{
  "d_shared_expert": 256,
  "routed_scale": 2.83,
  "balance_bias": false,
  "norm": "rmsnorm",
  "positions": "rope",
  "init_std_down": 0.0,
  "beta2": 0.99,
  "decay_shape": "linear",
  "max_seq_len": 1024,
  "max_steps": 5691
}
Below are experts of layer 8 (counted from 0) of a mixture-of-experts language model. Rows are named router (the router's row for the expert), down (a neuron's output weights, with its number) and show model dimensions 0-191. Each number is 128 + 32 x the weight over its row's rms, rounded and kept within 0 to 255. Numbers have three digits each.
After each expert's rows: a language model's description of what the expert responds to; "comes before" lists some tokens at least twice as common just after its tokens as in all text. This comes from a sample of Wikipedia text that the model never trained on. Tokens count by the router's weight.

# expert 43
router:078199108120146131127086113126169133120163166111121126097161164136115116215105090074122090125067161131084125092085148143133159144111168133109148146170133055112129093125133071101177105090161097144175158144079103145052117144125081115096178088095134073111147174128138126139138109135082113112061135129137132141132143124068138173137076138151112124106195071156117177150086186124159142175111126092113104179183118162149160128116147091121194101081137128142125130117147106145112093139122108086127180150102183156125135113127132174150145102137161100198119186169155140152161061168057165142
down0:139127111102148095107109156116097168133030107155136125136104125147137104154143124151142141119195077208128129093147048142119067108121143157113140181087113138110116097075095103186111126134116157118129152091118129122180122088222080135155132135095046128137091105134125122121162169106114127098112136156117083163169120126188144134140166130123166101110127196162114145156127127172121143043140074168153107106121096114153173147041102125149112109171124119162081130111098119057183105136115149151099108142122128119065125131104125148140141176104169119193105150158111095143121171096229117147
down1:166146138132187074109149152160107170138140120174158090131112123149105144116177122097116164131094139154141111123200116150158091117118144199108145113120101154141091150104055114100104155107116143210174122174144211154178135143116086116114135162108130161096066155137111148087139121085155126089114054122113119118142146091193083076217167064142156106141130155081129089139154113193168117101094113142093098122092112129073110143117179114142096127137147100158120137057099132048088164096085110149161131120114106089148121090106118173146115220125143139150108085137171088098130121125125099152
down2:141152123157180122142090120158105143194171064114162103175161069111154101092082136148128087070111092141144097122141198074144133125168176183125092146203120178146074108165086130124096106124084158124162109097116142156080063143111147105090122147155109107094166083121098102099077191131149151094152145151200152166134106153139162144121150091152105175159077099064124122102146139143107145137125127054125089143135128198159169120063129117134121054085139116150110114165094151165088129125141100122139129084141086083113156108139096095103173138057090079139117147111143102178138147127153112132
down3:139157145042153135108158181091130110095148076102112142115120124069118059059122128086149105119133048114180100112109160082120206106147139109130123121163082118139149165145109129147129203109108085152129125165132095196113118119136129156131157153163157182133137124127207148090127119098167060129136132085137159127153156165125133153155080103145110144087134132133195169191163172131102099104138130133074113153137118122140162155106113150158120140104111177115110111178169179073162104109107109076085195146119126224103175120167085110146164164139079137126166118140098082102131084097139153137
It responds to: Pipes that end a table row or precede numeric values, as in cycling time gaps and track listings, plus |---|---| header divider lines.
comes before: "\n", " ", " 3", " 4", " 1", " 2"

# expert 14
router:140098144159136155123103124103172138142109148156164085122203131097079111112130166103110081141151094184183106108139111094101159135133142133088179055150193172148121157104151133109089105140175150133103066179170226126126137186083140103165142140127166087125106147092106096136157172161157092139180109088095173127108089173125079110139213125172160111088088099125165133144157097122135109171130120142136098129106145149138116070151098153111125137120120147189129153130169145210150146156119147119116131128049167144144124105097115138125137088090185058173132095088121135149184155137152162191
down0:199133106161165158164151137117152142170148117181175153167147127085130124170176150142062083108125153069123149103126134156142025206122070185146097156178101072101098124118131118134113091092182117144167113043126143185139121174154162132119146066117091093100173109130116164165146173080129164152161178174074113140129096126125158211132109111180168176114168188118159188134121146144135127125141146131108170083085160106155112087117121156065123077124122095134133167107152103153162137114101110118147167161128119122096137178147135124127159132105148174140149127099118159156155155131098117158
down1:113106139125149098160077141089114168129145161158058096148142095130159091122113093136117126163156117097107166121122185091154170154113149156122117091134122083136074111166120154145177124107128086088071106131048094145095153154180127115216142152069145082148105147150160118047164138135076159165113145065089107111126170164151141097169090086190099127150078067101102147123155166124109150173123109205105169108180167109159150108106082163116109164128130205095090167150136116139117116133102052147087062141126120123156101115146148078080143099132145136173128123158129154104104133176128099130
down2:076109084124093135177216157075133144168130139124112128141120109093148118163154115144157088098139148120106173144082167137059191155165122146147135150122100132113113073136104138115152142129097094154110156179145166107078109103211146109102073163127139057116150116191113151183130115106156168192094181086096153159110168096133134114097099162083105157146077160086100141105091142085151159126128117147149179103145127154113146095141071141103114127122132163157136116055162144085108183094182125173118085107117099103062124162174078093144117100127068071148140107207130140156147143135146141098
down3:086143194148103143171053132117168173153206108140143091153100130128146068119083170166104156167194097154172127135123115097147127119088122174113112146118199140083128101127152101121195154087092113173095114103104071134153113102155155111093114134144148153079105073057143107120136129101121174114080102131142155069146159168097112157148171156143137110179119077139120142185243124145129179092146080135081158093126150146143145137109123159091118159128148161139131109151141120115212061119084131131115141138120098123181099093117172099151103169165131148123147110122186080158156130114149164109
It responds to: Conjunctions and connectives joining words or clauses, mostly and, also commas, or, but, while, and & in titles like Law & Order.
comes before: " the", " and", " a", " other", " but", " his"

# expert 5
router:132166112150077128081140078128135109072146109160106105199111108186127067135105085101174143135148181114141112083100092157145141099079133159160198146091171157166138112084123155125147076162157158126077096094149136137130138179152123135154130146108119102135109177073134145157130086137109134126110155109126097152183090123072151156112154134146098159123145110151153118134157117173100120106190156155077145130124183081123188117129173095109166173108115101162165156177149082097088113142163120121121140094148143183077164052157121166054086130119167106153073101189197096147111108178127082180
down0:185127127098120121114134162110117119120115091119117137107161103132151161076122198099145135154140129105149144154210132152096124168173089143126125132160165133128083105100116050102080097104175092123155133158063118106162074116121164069183109122172105102143142150067149143182201095160153122141068114106171188135142141133122154172145112122155100073163185172139135136142135083130124113132085172120065155120190149155141116108204128123134165118146177105070173176143128154127180133101084129127186128148127130211139100162120145189136125080100138087101113135068077073160128123141150133099
down1:115084116125075125131089143183143124062104105110125140127123173142143113076138135150148120150080127174116111167122099139176080142086129113098163120089138166119140196178156210086081069188119165116080120139109081139152114122077115125133174109205185152165081109110127119112130154155127143168129097146176135178134088146102081154128158103148099133108092109115098131111152132130155101084123125083093143122089151091115134108159137085195204177166074118167116109181138096141153155170138158093115117170141080137137122096159110100093087136194165162135165175153181124128092059172087102090
down2:106123158119102090134095121147148120154139161159122071142142147136172118184161125115112135053193107139121154119143147178129202126176081112162118081100162072080082108120111122090151128151156128126122141090115187177190131126104080140127119217136149060139103079131112146101087128102146100115134153147086084163101127123115097124124094066137158122171040120089085140152113108217102094133104127187103095157163156145164190136159171116138150166089137116098103162144184192135089075170102127143156111126096145068191117128145109115151118189054108136110140113107119117121122136155140136131
down3:108076188215148120163066102112122135145171124078127144094187121131104183144156116156132134136145090109075183177075162125015112140095108159107099088165136179110159131125157089104062104069127119212125186143112145150151152139148143107107152100106174124139129106074147123134123103094153080109123121166066166110104106118151146132141161138144169115161106134122150125151129105113120071089109093095144128133173105137133121091128134132130127121129144135122147124061137118118150169115150135133117214127126141118118145081095106123154144025134127075153146166054146175162121110091084200146
It responds to: Final or middle pieces of personal and proper names, often in music or sports lists, such as Cor-by, Blaz-on-czyk, Bizar-ro.
comes before: ",", " (", " |", ";", " &", "a"

# expert 37
router:101117137138181146171083137159183109163157179086102124090205082173172137099158104050115130131120151099170155187103120131089165102122139077126134117180135093127135186159144108095097144159130106140091138181147115112130097175180087136126096124163092107115167149199123145127135134090170127152111187133115132122164186102113108144084091097146110121131120150148154147183105123062165140176131121097124088166193108143142131180123168071105082136056134166140143087185146148195090145140098082144093115081124098069119164166169126101100170095081110169140111118126074157140156096144135131091
down0:097103113180141132076113122146105077126095066171070190193144165086176036126094113152136154123098163146088098124162145091159114175132119194111138133219144171129137185126094115142174116146160113135088139098083192116117144187139155133088088180162123086113149161107137133096118156134172131088159114134101174077068149116197116133115129148123113175144101136088090106119130074163200065119117095100151120111162145145101156122150159152074150164180126129081145105143164120057121140116132101121131123137131133093083096116112097119152124151171142098144115152150067128088116126161191135132
down1:105094121165077104138096122175179154115139199094127121162136195105156114106144114088169135110135225170094096139124133092160084177099171146101106177166110183130190195118118136071125168134132144118165113167111083124111111118162165081154141105165191123142121123180114145149164132084099136171166132153192177102173131153162065148149149103086121157144140129116181087089120124122178100129065077077163171171135183159147146189156182157124095141134116082140115147098117109150138123129148147187113051126120125103114127149125106144173138164130180096139099087120145141145114157156154144168
down2:107179070117154076126102152147108117091072161052144229150158108106209101086150116114131180094105152111131143127135141117108134130141115192102129131130119083088067188168121164192095114176123093192143141095118142115171154127159147117104151139153090143097164110124094124113172075074142124128115147138135114140208148130129100109107105115154110128167187182106171152176164182117110120187113189092164110119160134090116130102152141136146166106141136058127149116084104160109071132074192155138144091136124139156064117131170188114084112128133092127119095151154148096123099142143143170090
down3:183102074107119110105121160126095066085112122115164122146231141155182119115093126147092190154114161107166173136109148134053119126085098171125155156128088081164132127153113176145174101160175112144135128123138121167078147136073139142202138165110082167149107141135113110119119154093036125103136159123145085104111132163139138137109121096161106187133123074145129165198156108168142143136169191107130127076166109160112111134041133089154080197088114089103137111168131103131161191139110153148140080143107081125128103105118144092124124133102127114171129145146160165086121161100063079115
It responds to: Pipe separators inside Markdown tables, especially in header rows and empty cells, as in Human | Mouse, Others |, plus |---| rows and indents.
comes before: " ", "\n", " 0", " No", " —", " %"

# expert 18
router:159131134147159136130149035141108119102147182138160127090091109134158132152092117131171212113073119124167103162173145153159135134129101149087134142130149118113136162074060098126190097174212153138110148096149152125192130115163168124157095126118127134111162128131152086176158130145142142128131156120105123166169146130115144092176147131150149150093127147099085066182086133084082092158088193165107140162132163148144116175108088126089104147088107120197156139050114184064166156112141090161084105146122165182146113182133151139189149171178086161100123155148186094157109118161141119144
down0:049082121077175151166128072197134182125175067131150105144159125128143145149126155118145101123167109114124163116115090126123214087144203149099139184132105097171170169105117172172162124125134141138092092111098155144174138091140128127143190122141169120128171134180145158064145114070131165149122137145123103125121125107144108180110118141165110154121104166122093136133147187178162085200138159146148084117111172122128123185106105145100115142151070104115135122109175094183146190085133054071091111122162137199182148141118117167165153209133129160110141098160151155150111148104126131128
down1:116124095124191155141147123157212130123150174096068110147121183120108127118132107155152118088175079075128118119144104210119178146099142124143118114095147186162173154155153109123169108142126163079127135135120113114149114133167126134121183115138172154177112084135159135113165137104168175152073126080147103147106106133155105151131159148098129176133082092103121135130152136081132070074171107070128157135148164104150128103059142076150111115151168103060102100127114150118156097121086093160112158096107193106118108121118070138115123119114153142067145083148148251091158132100047101189
down2:166150091115090097138167096142152128141166112103121182103112112171078116109142105132119203082109153117170068175120140152097182166197118128182092156106038094099135143092097108178146121158142169153113084136105125180097107081119109139112167149141145101188118184177157102159138086113143111069128106080081129129145127149132120150051130152103125097138115113081112123102130165099161150136142122194153122165141097090129173085164140138152104153162055144121182112122186131093102124106101183093123166119124167112224101111173109107125092156156143178093132141174158180132109110151099147164
down3:154108161135028137151051147153138139123123158112122124073100154103155105129116078117123087126172106134160099141111131173180147099136173161119170120186127106099089113132157148157106089145198100102099111155153162105086078119146125126093136162139143127121117110129109110146148164109114186138069153102142102143098101114149072115129124124086138101137191182080126122064167199162085140128167119171105118168102106134135139160165132120072148115158113161095083175161144150194135150157150148136129129124103064058077059122149129199152095104130074121085109045174073113140158090139091144123
It responds to: Capital-letter codes in sports and music tables, such as country codes USA, BRA, GER, player positions DF, MF, FW, chart names IFPI, UK.
comes before: " |", ")", "O", "L", "N", ";"

# expert 21
router:158174168120137142143129151070172123162135068164149157174122109115179096161106143099156144107141092130102143136166172175155106162154168164134139164130103053107114103129061106152192118149168151110099142118147154163095121082180131105154131148161114157090106115163152127101142143177086139120108116129112127123180118138086158106062113117152137150116139112174057134103109169144085151119127140137081113105129206106115149163122128195070148167124157153112100129170109157131161112123134100174120122134081129084050140056092054140099176166097129160113144155235114039129118147088144135145
down0:113119154161129111112109160145113086141100066218160160125138071123115120132067116145156120109158152113182139152069140174088208156110129197153155148090135056140162172124097145097180084115087105154105112160124170111113122140154089107076191074104152108110127134124082072101120083075097116086088109134134094083105110130077122119118111158094188154158061102115068150097118172131080127129072092175138142124103155141117151194084123144118128121101145101149142119121154096119106097092101085133083142076144138200144147098183113161123133153184071129147119129155092158155095111147129079134
down1:112077108122150108105103174104135168075111078092124129148081153141116111106145148128100071125161102096079143136156128108185120121136164162150136156145086168144099145138135137138083164140126135104152159049148099138093103118150231095138101087192122123162113132128194127239120100130110128124091138135111142184109128183214105130133073102140160107088132078157120073165130126172109124138133199117148112155130124121121126116174113144052098119159073100129098138129104146135066155086112148118091161097115070102112196082069203170139155087126124134130171133146127161151126105135168147111
down2:147122118142100207087086144078099127146144133108148133143141098167106137033099052122127129099117173136190098097089148171160139163169079097125177066087097128181111185167173063072159160118174199128138145189153174135102092142096097169091143196115077090138131184093105135171147125116167147137146131087146113131143138137105128094148177109095069125107111124096167101133133149146228155132128095149081115130121057139117136088099135097128165109077133056169129120098127137118078126154119110122134126071096151158095137149171138136148089136107143146128107110132153144136128108131109083141
down3:114133112105155141126181107161178129089107096153119136128134169157111092122147110142151190131081191119147134113124098155153099126091148137130146120102135151126123174161191196136127092100119122150157168109100212125162134087150137108142204078111081137132120125111100088111124119135048110059096094201095092156092122139103093079072133145107134187126083125158092211145096127171156173187147142197141164160153101129183129144138191122166107141145137072106134165071113155121076178127131088111104103118135154109122117105146113135143146195154182155114157065151182145135132182162104129145
It responds to: Common nouns naming an organisation, venue or medium after "the" or a modifier, such as company, festival, network, museum, game.
comes before: ".", ",", " in", " and", " of", " for"

# expert 4
router:128137118118117124143140151122194151166173103085114136184155112184147165129109157161155051138130170084080127129160154075164124125174136129111151173148102144131120128108152130128156117075182167108109131112186132153126148089133126190094126169095108173122094156126155082103148134190087167167158074088113140104078084189169119099177118136126102110093174071098168113135137078178172134136111130079089131105111179117113156106176153147138089096066108118156102120178121122079115149099188135112100114147168128115043126203076145065130160096078114122112142094176089099118168105136164137154
down0:146139120143152125132134118084100107107123153126134129132094157136073129109147088115159220098112088077135143110128101148136075121103102129122157178186064154099170107131179082135118106084141130122129154112097178101140150151137079113112146190133093116139071125145085107149069080055159108117117096195105103137152091147108129134114098117065109113090114172115114150139136146127134121177120088160147174110163112122173107121138168157130091107154126104094153143090122157092096143139094148136128246127160089151119119044065142164092144200133117075107097153143156163040064130126069098149
down1:129127145112102150115159120041105138089095080127108153130143113146207155155165136113093100186145122163080187113120115159143226088117139144175149101067111102203082130116157193201115178174106186141119128099136093149127131125086120132170105098097133130135133108115134172092128151085104129109138132139111092174157118182178099142164115145122125085111144104130121185161104117150118131103078082101116105211056170103167129133118187128174141087161142127146108089085146145130132149130140113117123039150132136129197138093115079125060100132096136095135110116110097079178133112120146152111
down2:179143119202112135060132200162098067128052093127149139142084128081140075098151166109143128151084103116138094134158078104077116075109093199111083114146156109119103138127099107154148129173111168155113087144129170170151121142136145162145127111122137136135080112118140118097115086124122161162145087176137215088186130102094138153058121123145089139127125178158138112125118094139131081073146162160138134179134165145058120075100106101170138151107136118107140097104114145130170091108066133101143197176140139141140107099130056120124121136055083133105126157087132107140062055087108147142
down3:167139195148136132113121172142195138101202175119131192144098126115113127176118152122131156092153112077160148145144136091144153083160113126140172165153163143126107096123184079143072154172158158078114098131100147160129183142144103091122163117135122159138187090109173140127131128132090149104096109140123108094210081137187170184066150124088121114103111134219106155122157077130161093180127082119106126140076168104165126108162187135080117171073108146111141113157102105132117129173089081139048196140106132124131168113130103152149170128110124157128129185116118081141091146053138130157
It responds to: Prepositions linking a noun or verb to a following noun phrase, like of, on, by, among, during, as in "oil on canvas".
comes before: " the", " a", " his", " its", " their", " an"

# expert 29
router:138148150155102110124116112094142070164111090171185104102116122107087163111118133163121175161060074137068082134144188105191077124138109173068102159094157181146143168191174142067143128119121134151124116172133086168063187099113123140125114094140094166116128152104112110184171102105107129094136110152132154151131160188145147089135140143117081166127195048137140159095127075126181158092160109157126182159113174097098181137117116134163112158137111092150116093172153131106148132102100093081152182162155151156102105071144080132124145161107134118161093168133062102127155091114170132084
down0:138149104122143167145139138123093119130118100085135110165182133148183123167093178140127151154152122183188189135104048133101167129112163102141155069123096145134077154111139133112119126182167150125155105081139161152174162156100146134093128149174067154137086111123130146093091114085122149182130158141145154131114089194106141155146138124166145157130089161119101131083158134133157111164081142138174082155123116099173142141121076105058151107173092131053103061069116091142172146233167132106189157164140057143141129136104173149162120127095150120170150081165117070136089142118186120126
down1:107133124138137150074120174200103118134127179103146155150070082105108149198070057124088080157151105109130116100121068099144171117122151103120186157158109059153181148155141162142118117162173195100107165138118128141129097161175063084124099098079088125161123112140109174085116172132113156136146129144076172101061124096114108179034122103117109113091108074128144106116106177114151167165132121062126085091103144098130134124122112180105096103144115161106169112128143164166127085117102080148089105111176141168126121193117146131109137112156178078140101138144145133054133165098143096138
down2:045077200170126114137127172107104173154123056112117126132106097080124118130157162165106107155166135067126143163143141155154132122110094188115112164127136151174133111133154137142141118101149153114120081087145121132164088099112139082143116120107106098088096097069142115209125123103153144160158145201095103164128114117098095129117125107200092225149134111115153125106118111137147108121143186162115104099084173129113138110172080132162091160168175130119153103090137086086072136097160134145173096143170157144144116033106119098121070140096120165064159202094163063156158125138120110134
down3:130168139139121092095175069129136116109172141121212127139115180136100096111101121065094091130161130103069130089084096128116129140148127098134102133118119147136110150135121179168119190123119082078130100166112052127094128107092131084166140149184111173144085080128113086149119115092124156141143143116163131100221136156075132157180141078089108155152169138147120144093143082103138134123108100092119120165147109084157155196109075086146137145062111122098127156156127113084090149141152055095153089104166132223172102098099148093121173167135153134141167160131114068168135102176097062116
It responds to: Line breaks after section headings, article titles, infobox fields and list items, as in ==History== followed by a new line.
comes before: "-", "\n", "The", "==", "|", "In"

# expert 19
router:095156181089114140118133147193138170143163134170104137100129159130187135141166078097110109104100084094156081083092079158139151139147133156147147197120085105177117163158110143119172123101108099084124160089110203102128068134125050120103132112135154108101171143079080104145132112112075139101090070100113116159193117108146116180141117149157168106195083079128151102142129148110124199137189141190083102125085147123175124102128157133145120148090149162145111087152131189096094086149100070109145140087152153157086079125148076127101131145085166186118116144085144150091080097130075123116
down0:163083156168115223129083058118174127128134192141149148145164144176148120085090146153129091123115119159160121165181164115136122124098144145147078138152083137123142159162121118105112111150159072107150147155126054159098107122131131126128137147153149121123166148130097127065124128155133083178193125142122151181116163126152104105127126112169219170129148163162146176121086086132110123105134111050113120128093145181122153094073159128152134124141070149185153108095167191151153167187197145140057123127147112059169089128117119105117183047152148110167165098150134160107112133163152096131
down1:112154135102070202179104140147179178144100119153124138111106157138104070111132092144139128143094047081201111123124078134142159134103133140117082124171096153158057130114153147139142162126176081196140180128133112137104053105138113075128114132118102081134161158077156094149133088128126118044133169144158102139152170056128088122188104134162136129130144129104137126186152114164201110121173154172156127157088132154128151085113130088065121104093120142100141122175164152112145090136110099127126078146087142096089115138089131216119128067160170121089101149089123140147131093147076118080
down2:156226161138111106094168131133156163109133102117087134179127150172147142175116123124032145133103122173115140168166098123184108157129142122146139117119155122054123116113122188110058145141148150117084141162125146085119148124083153123147129138113107147128140106131089108138084197096048139104136098162088086142129165164162117202073113099077134105108094146101104154100141096192126150112120120127148119139172168177105113137231177151121169164109112134178159140151171139118099139111104134133145166186098100119173098166132123149145119184135115106092101139101189076147147172129062178167
down3:083135162148170132143112108134099138113096086148060163107072085133189081108141079094137186106121155110064110129104100160114096145171187150190119123150138104108114150105122142119168133098179184116161175181150167167164151103131161122188128161138145094156120138133081103151161117171095139147168181101134083125117092106119094036118115108151108151119138157105147060089156119147089095134106129147090171124088148150103137168108067117122112133080173131059126130100115133167155163101078060105112085088078083110142156131163039090117156156143116096154109135170142096130116115092083142078
It responds to: Last tokens of table cells and header words in election and sports tables, such as Votes, Notes, Title, Result, %, closing parentheses.
comes before: " |", " (", ";", ")", "(", " (#"

# expert 27
router:113181061102110176095151106136135148160220100165090137112120086149104111152177159103148163086129145091093091129069160094119149123146140151096107125042089108051131136110144141156113154086154050122100136127134188090151100074106125119145170135083156113099152131114112118182080148120153133158120075075138108183130066153113168137197088158128190141153081121166159159109134174136127177123166151174082111085175109110151125172155101105092107086114163139110135129093084125094090146120122143103124133128178075120141117104158107134137133144108101162197090180106158113104166118196111123118
down0:136087134162135133076137148067166143083184111147054120145129082133086086101158152137113112149148112164110171095141185141153111112104131151117090189126175109105138139170158113064120134161164094135129085157113161093116149169101105074128168133101128118122194130106124117168053129047166119088145166119151105115103150212108135107224126154082107060083129144137184142149152133163131181095109119136085085098139171183078127154113141136084109098131093108107104181110089144171125109139144116125118150094137124105107125117160065118135103123139104139089036116088092157120123172167079107130
down1:123128119103134092130137119105150117120202098175119107093100101180106156133117098113132089103090131133131095131052146144183132124132141146104069149091130081132149152118143114106130112081171108137091143133156154096141068125125124165175109203137101163137197096130123071154117114058152118139120081100095133247143092134090128088159139176087139171144083115108140169090082140165106147112106162135132110169159080046134131104087140108144122138109162126143181092089079145096087123114151136116093212053131103123119138118126055141051082089128134165094109153131180138152154142154094148124
down2:112129129126165110116077113192118133068175174176124105095114134117141115111087057057135160148181081061129111121134071111148120091114197113139140094064175132113088119123123173130061116026138073173116097130103160076125096110143122116148110116160112144122183112171075122110115099118135151125070115117097104131114133128147094124170118138098146146147088133154074105087077157167126117072155106163151133133142178102111059135162191102172125157130114163117136144135135130143063098178088160157124118147120154174154129071135125139102166163121169164088103181164109154136081140192111158097
down3:109138144134117133133191100156141156152176085112101123191150157159138169112130097095148149131120095117173074054114141094126143144129138155126123100098140137141118083139136161098102154181117194140173145124152091124088152124114134114128141081151109124132132119154101117110156127139067048149098074093137142210108169119155072125088193128164108179154089115111165067081076194116160100107116082145064123163145155057127115110144123164186100141124138177090123142077111100154138149142101161108082133135078208202096132117167149124095116166070159080094128163087103116152078158146149150125
It responds to: Field names in infobox lists before a colon, such as Language, Genre, Spouse, Genus, Coordinates, Builder, often after "- ".
comes before: ":", "–", "(", "):", ")", " –"

# expert 39
router:104090093159165189096178126077128144104147138081074116121124149162037144135155117111071144079121105168072192151112111187150131145097111089107109152136044109130135153119169111167163151142177094195139097161085140101182120092122125116115074107106136099141141133105102146099157152131125137131117132111129084133132123113171140174174106123112172080136130099123150159089155186114177160159117084172156147112097124134162151135178185103099152154110125127153121114111196180120161155045157134148170161089175125101038142128094147098132139124114096106143181118145133158176170139203098164119
down0:113078178160162097179146182135154117122165110124157188157155097097162124107103144144141125107125092120134113126121091057158123125071111159091163081046143174154135136087109156075127142107138145072161066097143126094070112121189135157110113123178185117143074162204176122105121105132144088150145146123152130162124099127104167141111084066115107142137137155134138159086098097107143137158116127079103094164065100126115059165108132167140081111103101189129132088114188153103159115174144096166077097145115137102117172130100165151136073093169138117184139144115152129142094113191193106069
down1:111106138097144139106165110131133097140079103044111121134140096155116121068122079126100155165140093095132151147162076150202155099147164102119134170199133099099106075097102123139127165146121066181164087142136107208112116067132141137102108101093105110117117159102114082156154125159152117112111168124135171085117095155082139123120110183173123135143154145137124092218168117071145188171089119136140089225124120151106105089033116110142137100099114124132151122158143172130108136140192151124112180107102101108150140188160140159130203182134163095112120103081149098116155171119145111092
down2:118172160134131140131088177089119154140147156182085109118118187156195128095099139171127133205227084179131147116189092165128123086097128124124089121159155181101126132182151121179174134122156131170112158108117086166137164077160102133146143130110086148118139145154160130138127106095102103061121097108179125115093129150137165152058073185123105087111162147178119144074094124078053127131146124169136149148162146113123134114099177130158131158093108138071087145115118081132192111104112181153130122135136165175120113073103070096124130118135153128046137096071103116174101146115079114128
down3:127184153097183130119156144176158125145148144155104122137154127068127119165090166164126186157119113161179133145153109119126091114143138122146143184123183168182096115117212137141081157087183149110120142116205144150110101142165110165087132179129097125111124103102149165183102142102148178133129097131092154143117103190166097165069230172150142098133088105162088107111085088090118121056146136124166130147123149081163087160109127128110164114179132186063141079125099118101122145157121077062128198159146097091109156100179154125129104153168172127138096135125117130094136143110166114183
It responds to: Main verbs after a subject, above all forms of take in "took place", plus is, was, contains, located, and some infobox labels.
comes before: " a", ":", " place", " been", " the", " by"

# expert 34
router:102136178151086129094066129115208165149138104201156133106133072164118140141173097112059111110092172090168120141098172161124159102151139089159088085184165052121099142140119091096125144134138167145127137155139124157096098131080074108131144156145146118099157171108160086161152125103137122133191157155174129108158072196142113108178131140108070140156212089140093142147112136112138154185108118150070112112139060123095139125140148127036129102096154163158117065161160142127158094111092122160133172095132172143167126137132119094126112140119118202069167072115129137115169110108145101151
down0:149181143103130126130168145155120152117102104161157120110101134137155118160146135115115121087146131083140130113156113153100255134131155151144091130133084127137113115142152150106107165143113238167099173138152094067145127164145091133133110137097140123173136096177150155072149142167104153064149120186168144167099129086150146123177115155116107142117170101122114139113120148094122126119131040178172078109100134186144173138155169135142184102152112165125126133164103141126151121095163116095117000090115153135135157102166114134119138118175130161150070096066091148160143149105099134136
down1:132157152096135118133129159139145047123134162098109138046088153079116148121103101126122157120104107183125146143136115064139165161098088123155120086132182083114162126132158164145166150153155148057123157129143073151158110078125143202120137135157135220072135085162146134177102154130150153103105092118098148204171100142119070141139139103147161101089130082128112133125155157153161110176159115190134161163116192171154152163135108110154115158191105197144147082109109109102119133141128119145045190121137131085154157097154137116110179079096101132100158133098113091150104113037092142110
down2:095103111111156146180126194103085123158098049101101120151127112192191152166200098163121094157131151130106130119143110153181113084136184114163203129148116172126117185149154109172121151116081126151154130095162119128116124163170122105060123130108109189167132107168125107156123168154063127145125101140081099070146147200130157121128161142153196135173128138129059106143167131172115173111026163078147170107094080160114159136130144125149150095174141170149122143119150109139158141166159090157139099110099156136126193105123150106133097120106143077171159098174116103121088158116127165178
down3:159154132189122117142182046151132097109170125143107084112102160132102099105168134184142166190167079168183113094140117127117103120101055118140169157103117118165102129111125100116079160168142103147135075171107121097083139099092136106113098108130094160129075140129173190089156118104123131131100140120099173107059140123106144124093166114065077034184097109169097109176094161094103077089173102149088142146119134116146170200106088127101127095122144116156090149131126154076088161139140072123114161125142130099103136159096146099114157129100156146108173146064130062160203156116127128098
It responds to: Closing punctuation in tables and infobox fields: pipe separators, semicolons ending list items, and closing parentheses after dates or citations.
comes before: "\n", " ", " U", " Label", " United", " The"

# expert 2
router:144104137156154157115141124109129092120113097087113156193075135113162088140110141133186186128158104147144128171166152123112093130098189159117184107084092071176152131107095109090178073153173134144112103125170185119125144049152157147095149188145135116120059134129155146105090131143079131099163101121127124106137158150092171103064096124127166125124104138135082137132072118158098092137163160159101164120207152081103174170075172163123167145136100150132103131128073112121117178087147112174159117108061162125064120090144083147132171158091104149159141099221140119103112093147174112175
down0:049164141162100137157089111138125114127138132141106160119171109163099186172187105127119097156150154065161152139119148120167118141148089084087123131124092141118067162107144175151130158084118151087135104111094134069090105129082156135072090100086083134148151198086120103136144110174179077129163119135084126123146079157186117123252142096142170107101061142091144144127126162124149174157149098085147117134151133098111101154135151149167056128104156145149188100119152101113105118094096051105096128124154166122109148139114166105151164095127114109175181081090118147086165098119133193147
down1:101106118160151091158091156122079172155097095108095081079127172113138142138100060162157099120092076074178183127166126053140059108129108176075147133120139143172141175135127179151173126154170120134079129149117133098061158181110056119098133112157170126068105112103102115100126101137128149120112153083093137136155117129130152117155152162200107144100199122134089142102130143100176128149155160148118098149178114125148119150148120148119121152125129146118108117175102046156091117091136105062064126110119121201115149119123108133205202107138084059122111095148163138079137120149147093167
down2:142147096126141169169133073077088110158053125135114164071142137160118158116150130129061109121118074151130189143119137206094092149163133104127149092094125135078139128067140151151158081138115159160108091120091165133099058158192092144156101131134167102172129112086079159066047173149157160196110088094102109155120130118129120162145092148144114098142129128148079142118131145164107124184209179131111124106163134114111095165099123181165058144103093137164156169138156160092079113138124136159097122094114126160128093136164118138120148152128091132143195153109157170207077144094106124104
down3:135164124113151175110127139138114103170176107127181127135110069121134114071163154113102164142104138140141102095040152065115075101117092153086147162184144122142123158060085132108146083131122126120118140145147111117131091125169121120108136112158118089102169121196129097140163098150128065167122093175131034158154111174111087134119126142157153173115151183168109141113110175172216159124145070111143071123110084117112132120102088143187120126056138082154179109087166173117108132151178167078124177128185140088096123105127122126193120199105114128147080111133120090163115071130152134126
It responds to: Nouns and pronouns naming people, groups, teams or places, often objects after give or make: him, women, students, authorities, Everton.
comes before: "'s", ".", ",", " to", " and", " in"